python train.py --num_hidden_layers=13 --hidden_size=128 --n_experts=128 --experts_per_token=2 --d_expert=96 --d_shared_expert=0 --hidden_act="squared_reglu" --moe_layers=[0, 1, 2, 3, 4, 5, 6, 7, 8, 9, 10, 11, 12] --router_score="sigmoid" --normalize_top_k=false --routed_scale=1.41 --balance_loss=0.000924 --balance_bias=true --router_cosine_scale=10.0 --init_std_router=0.0155 --lr_router=0.00112 --vocab_size=4096 --norm="layernorm" --norm_eps=1e-06 --tie_word_embeddings=true --optimizer="soap_variant" --learning_rate=0.00502 --beta1=0.95 --beta2=0.99 --batch_tokens=[65536, 131072, 262144] --max_seq_len=1024 --train_tokens=434300000 --max_steps=2905 --dataset="wikipedia_en"
Below are experts of layer 10 (counted from 0) of a mixture-of-experts language model. Rows are named router (the router's row for the expert), gate (a neuron's input weights, with its number), up (a neuron's input weights, with its number), down (a neuron's output weights, with its number) and show model dimensions 0-63. Each number is 200 + 40 x the weight over its row's rms, rounded and kept within 0 to 999.
After each expert's rows: "mostly gets" lists some tokens that are sent to it at least half of the time. This comes from a sample of Wikipedia text that the model never trained on.

# expert 121
router,137,276,187,189,284,128,139,289,221,138,207,169,211,226,199,193,303,179,175,190,202,227,192,190,196,255,245,152,225,208,190,254,236,236,190,171,243,198,215,276,249,232,168,177,187,174,252,175,262,143,219,165,206,230,219,224,187,165,191,173,246,99,137,184
gate0,240,194,161,180,231,180,227,179,161,181,220,162,217,230,236,196,183,252,240,168,180,185,194,162,212,162,250,154,220,222,205,223,272,214,151,162,210,195,291,234,249,239,233,140,207,121,247,172,310,156,146,173,162,189,265,162,267,124,240,185,194,194,140,253
up0,201,214,272,179,215,210,127,269,172,114,151,190,188,213,211,217,243,257,211,216,204,201,195,142,221,227,188,174,157,233,212,248,198,271,187,205,200,192,249,170,245,270,90,240,204,182,167,248,256,149,146,164,285,254,205,147,198,191,164,174,225,195,126,256
down0,202,162,191,244,200,263,222,188,149,138,139,138,193,268,116,164,211,206,225,201,235,162,264,218,226,184,200,264,210,208,162,204,269,183,222,154,233,191,113,205,170,195,150,202,192,196,88,210,281,243,233,213,191,122,157,209,157,245,165,213,231,156,274,214
mostly gets: " circ", " Mos", " Mus", " run", " Bang", " tax"

# expert 123
router,205,304,197,189,218,121,171,177,242,189,193,115,206,194,190,232,250,205,238,164,259,119,156,240,230,170,221,167,202,131,256,218,205,236,190,211,217,235,248,207,177,157,237,166,198,254,212,172,177,154,172,257,231,261,184,178,187,179,130,154,227,8,210,241
gate0,204,187,183,224,195,217,212,203,175,253,179,146,168,241,173,196,161,154,196,175,256,251,204,195,179,208,223,80,274,184,187,175,154,206,236,159,214,194,183,200,227,125,180,157,177,226,158,135,164,251,156,183,243,169,142,274,218,262,152,126,189,202,234,140
up0,248,168,246,197,202,286,206,176,168,226,204,207,192,223,184,191,213,216,281,221,200,145,194,162,249,218,201,283,206,232,257,181,200,240,163,202,115,192,187,174,182,167,150,191,178,183,242,282,170,191,268,145,203,236,298,133,156,133,200,217,293,244,186,191
down0,193,248,263,206,312,249,237,225,220,162,158,262,172,246,149,273,236,223,212,185,158,205,250,215,173,193,237,235,228,235,207,187,243,214,201,204,152,158,153,250,207,306,147,170,208,129,168,203,162,233,184,183,240,151,165,153,236,260,165,141,208,178,261,233
mostly gets: ";\n\n", " classification", ";\n", "Personal", " information", ")\n\n"

# expert 17
router,134,310,171,211,264,154,190,211,191,222,220,152,215,191,231,243,294,117,216,185,221,198,178,284,140,190,133,181,201,128,213,270,122,172,207,207,215,168,230,246,204,224,198,189,207,224,261,207,223,234,221,182,175,183,206,226,200,247,137,232,300,110,181,229
gate0,166,161,221,197,199,192,195,208,214,228,197,214,242,105,221,239,162,144,254,199,205,164,208,152,93,191,171,151,156,127,246,230,159,153,170,290,207,158,234,266,164,164,242,150,225,240,286,225,247,222,237,209,224,177,121,221,202,224,213,194,229,207,200,222
up0,198,243,149,170,213,185,195,177,174,187,199,197,136,231,198,145,245,273,180,205,209,227,215,270,258,234,212,289,285,207,182,125,204,215,249,89,146,241,170,196,185,220,179,280,234,155,104,213,183,206,187,206,219,207,275,172,198,217,242,174,173,182,223,122
down0,175,231,235,234,192,184,210,243,233,218,244,202,181,215,215,231,225,147,126,245,242,153,228,241,235,204,182,188,238,253,260,218,221,192,209,167,155,114,202,173,244,228,174,144,188,266,204,209,268,156,171,217,249,233,194,262,228,209,221,190,158,173,125,194
mostly gets: " MF", " FW", " SC", " FC", " CA", " CO"

# expert 111
router,111,286,179,181,229,160,239,264,261,208,209,224,321,220,186,144,259,144,147,175,235,222,203,219,203,209,131,147,155,177,210,165,172,211,210,174,239,210,165,209,166,240,219,265,185,236,162,167,197,187,180,238,184,222,236,150,214,187,199,196,233,58,198,236
gate0,243,165,133,196,157,214,222,215,220,179,144,221,206,226,184,234,170,152,122,214,238,223,127,279,194,154,181,191,142,190,239,220,230,135,186,163,149,203,196,128,192,163,178,208,264,248,171,278,164,191,208,274,174,245,81,171,187,228,169,153,313,266,225,211
up0,234,192,116,140,185,193,129,191,218,203,161,229,146,228,216,137,220,194,175,192,180,201,179,288,213,185,226,240,175,164,203,278,199,217,194,163,165,149,228,262,189,213,131,172,252,174,169,296,190,214,195,273,250,292,139,202,219,124,122,151,292,271,117,214
down0,214,202,230,130,212,193,161,193,283,136,247,170,136,235,167,110,204,236,132,153,205,201,205,209,165,211,152,133,217,187,255,206,187,207,239,233,148,205,263,252,236,140,194,241,199,247,202,176,210,149,157,212,248,241,161,159,122,299,181,172,195,174,200,241
mostly gets: " f", " F", "-f", "-F", "F", "pec"

# expert 51
router,139,278,172,277,255,178,205,295,278,219,235,216,234,152,142,188,228,154,182,168,171,206,213,261,212,220,190,219,189,196,238,211,124,197,142,230,213,168,171,203,183,252,173,245,193,254,246,205,267,167,205,266,185,190,208,162,192,187,257,130,231,112,170,227
gate0,235,187,291,175,264,232,237,218,169,187,196,179,213,110,164,113,175,243,187,168,305,176,196,261,227,183,166,198,253,168,221,235,217,269,161,215,217,259,185,232,196,207,230,229,220,207,225,186,238,233,186,80,248,212,172,184,159,216,155,167,220,213,183,210
up0,179,213,216,190,248,199,195,197,183,260,277,236,172,173,180,223,209,157,158,175,276,189,179,238,148,204,211,209,231,275,141,228,186,163,227,188,151,182,202,146,260,202,175,192,327,191,246,234,236,123,206,86,178,179,227,225,85,243,131,154,189,196,218,225
down0,180,186,192,187,129,190,185,175,202,188,196,174,197,188,181,214,94,203,172,181,195,183,213,265,173,114,274,188,172,226,242,212,223,210,165,160,221,187,218,262,162,259,182,208,259,131,201,172,200,252,233,217,229,239,167,170,219,183,200,160,211,189,215,210
mostly gets: " G", " g", " D", "-G", " Gu", " And"

# expert 16
router,157,299,164,255,191,72,180,236,280,262,191,194,294,213,193,209,267,154,151,188,215,141,182,233,159,224,188,150,245,225,185,186,193,231,157,211,196,239,192,169,151,236,251,210,229,271,233,185,219,194,200,134,191,128,289,151,207,208,182,195,233,103,205,283
gate0,216,203,275,244,171,168,195,151,181,239,194,250,181,230,165,184,197,220,259,154,191,145,283,253,203,181,142,289,223,195,182,237,226,207,205,220,146,255,219,257,199,148,225,210,187,175,157,160,229,237,181,203,223,154,266,232,183,167,162,239,213,200,173,266
up0,176,183,190,153,218,190,230,145,204,116,236,170,285,162,217,110,169,214,181,229,163,236,174,209,255,231,185,184,149,180,233,189,162,206,211,183,207,196,240,145,167,265,151,168,191,195,268,270,210,167,217,223,207,276,127,163,187,227,301,225,165,192,196,152
down0,199,237,195,207,141,178,165,218,235,159,118,196,133,223,230,152,236,199,242,137,183,223,224,293,151,201,239,185,199,209,215,252,137,157,180,202,168,188,194,242,219,259,219,200,241,185,153,211,244,273,117,203,230,214,110,198,131,175,197,192,209,174,185,137
mostly gets: " west", " because", " north", " out", " south", " east"

# expert 7
router,117,312,257,160,244,199,189,202,191,220,191,177,247,184,142,170,293,203,175,134,194,183,159,237,140,248,186,171,177,161,220,205,190,227,216,168,225,183,281,190,193,234,250,219,203,125,244,276,208,156,164,264,210,189,217,211,182,168,200,199,238,53,231,258
gate0,182,201,237,183,276,189,197,188,207,258,172,246,222,161,211,152,198,220,126,154,208,176,192,222,162,280,254,202,111,165,245,132,297,175,186,160,289,237,243,196,183,202,197,203,194,139,166,177,190,233,212,182,169,143,212,133,156,252,195,200,239,182,244,248
up0,211,201,222,177,192,206,216,227,245,195,206,166,111,169,128,239,239,209,201,188,139,156,220,206,283,176,135,139,197,208,178,206,208,192,199,228,203,115,195,200,247,238,159,250,138,262,209,178,228,146,167,164,210,182,162,224,200,176,210,190,202,197,181,222
down0,169,195,193,186,234,246,194,126,215,172,236,211,223,146,226,164,160,168,183,175,196,144,193,173,209,225,252,275,229,256,304,139,264,172,193,160,195,179,226,185,251,197,239,204,213,195,224,234,178,190,263,151,196,249,205,194,178,168,233,212,231,222,169,138
mostly gets: " Genus", " Coordinates", " Species", " Born", " val", "angu"

# expert 40
router,155,276,185,209,252,139,177,227,268,180,202,193,209,204,154,192,244,223,250,172,151,287,209,208,208,224,218,179,231,207,223,218,109,237,106,242,223,193,225,169,240,188,154,253,223,204,239,193,208,162,192,195,225,238,224,226,224,170,219,235,176,105,167,195
gate0,207,201,261,158,219,198,184,175,218,275,249,215,143,217,224,174,224,258,239,246,228,154,167,227,221,185,163,242,245,171,248,157,156,134,178,213,223,181,225,224,154,143,251,215,278,153,263,158,241,116,206,207,185,166,170,229,232,217,164,188,237,197,91,289
up0,210,174,268,170,206,185,189,156,149,303,190,171,157,203,237,133,203,232,274,228,219,203,176,226,242,204,165,258,259,197,283,164,189,148,198,216,212,199,235,244,174,140,242,215,279,148,227,122,247,127,211,178,195,143,184,257,229,190,177,201,241,221,103,278
down0,209,163,169,214,266,172,262,211,293,244,193,200,147,227,205,187,145,227,231,183,221,208,190,167,145,207,133,155,204,259,216,190,140,112,202,163,119,243,175,185,189,160,131,171,205,266,246,159,230,246,126,213,254,192,140,184,217,192,221,219,129,226,258,140
mostly gets: "cept", " press", "ufact", " express", " pot", " capt"

# expert 117
router,157,290,155,247,177,107,209,188,227,282,234,191,223,232,182,162,279,196,227,179,241,230,141,241,219,205,191,172,190,200,247,193,202,199,234,187,254,201,191,162,213,195,206,203,210,139,225,170,245,167,212,202,228,218,273,225,165,186,152,173,272,72,214,188
gate0,216,194,197,218,182,174,210,247,219,255,292,228,196,223,251,187,199,173,156,234,269,176,192,226,265,208,201,120,196,208,258,250,225,181,186,257,190,286,168,222,207,173,225,189,197,230,195,304,207,222,141,237,203,204,197,181,171,177,146,170,143,177,140,156
up0,206,179,194,193,183,185,187,232,190,280,282,243,164,224,274,158,182,189,160,216,290,154,163,223,275,190,212,96,227,208,272,248,191,173,220,237,217,274,204,209,237,179,253,186,185,215,197,276,208,230,148,223,238,200,199,207,186,203,139,178,181,198,173,153
down0,202,143,285,142,192,239,233,213,177,212,206,199,165,263,167,185,223,200,152,203,185,205,174,206,116,179,188,182,203,235,238,240,194,225,248,218,141,199,150,201,293,200,267,248,214,175,198,241,113,220,231,235,139,183,228,194,230,213,135,257,215,150,244,172
mostly gets: " DF", " Team", " Rank", " MF", " Died", " draw"

# expert 66
router,150,325,202,199,183,144,198,259,250,145,157,204,293,164,198,166,287,208,138,246,156,150,276,185,224,199,226,219,224,157,206,198,182,278,223,227,203,185,219,278,208,230,203,160,236,241,184,200,224,130,225,176,197,211,158,178,166,145,179,198,265,103,126,209
gate0,195,173,190,150,213,226,185,255,177,213,236,176,259,264,261,207,242,175,143,193,250,140,228,247,161,226,188,180,257,154,199,196,158,223,201,134,249,223,230,219,180,224,215,155,261,120,231,111,234,194,212,139,154,252,156,207,168,163,175,243,243,194,191,177
up0,196,165,187,157,198,251,184,229,181,226,229,180,248,269,263,199,262,156,130,191,250,152,231,249,180,206,222,203,273,189,202,211,173,215,193,149,257,257,264,222,233,228,241,125,251,150,237,80,240,221,215,151,122,229,158,198,142,135,181,259,220,211,187,154
down0,173,223,208,265,165,255,193,177,166,143,208,193,189,225,129,180,209,210,163,234,186,207,250,208,246,188,205,197,137,288,150,229,206,161,173,181,216,245,171,199,196,210,215,164,214,231,162,200,196,245,214,221,205,200,129,245,261,164,229,264,200,268,224,150
mostly gets: "ji", "mad", "ō", "ash", "aka", "ya"

# expert 61
router,180,292,205,192,218,143,180,182,211,237,201,122,199,204,178,113,233,231,193,199,161,182,172,247,188,246,236,189,195,223,195,250,139,210,209,197,176,134,280,184,265,251,209,189,153,171,269,177,156,146,217,171,159,164,206,225,233,202,156,190,216,53,123,180
gate0,252,200,177,236,246,197,226,206,170,170,182,187,206,288,191,199,192,168,170,115,169,231,230,261,145,220,155,150,192,189,190,243,231,276,214,135,172,278,220,199,207,244,150,227,234,193,263,217,158,236,174,185,187,243,223,244,274,211,73,143,229,241,161,144
up0,235,177,200,275,197,259,204,156,167,154,214,157,208,258,166,166,218,151,222,262,229,243,206,171,167,261,133,221,144,245,202,165,185,282,92,166,170,172,243,245,164,199,187,152,189,227,245,222,108,193,206,226,203,199,278,178,236,157,182,192,261,222,261,233
down0,242,167,236,241,235,258,172,196,114,273,192,209,185,222,174,210,226,141,194,135,201,215,241,245,226,167,274,208,244,149,215,145,169,210,187,307,194,222,143,179,210,218,211,225,198,116,153,169,113,221,203,172,152,212,164,252,204,225,201,184,238,144,208,252
mostly gets: " comm", "″N", " Vol", " exp", " Comm", " hon"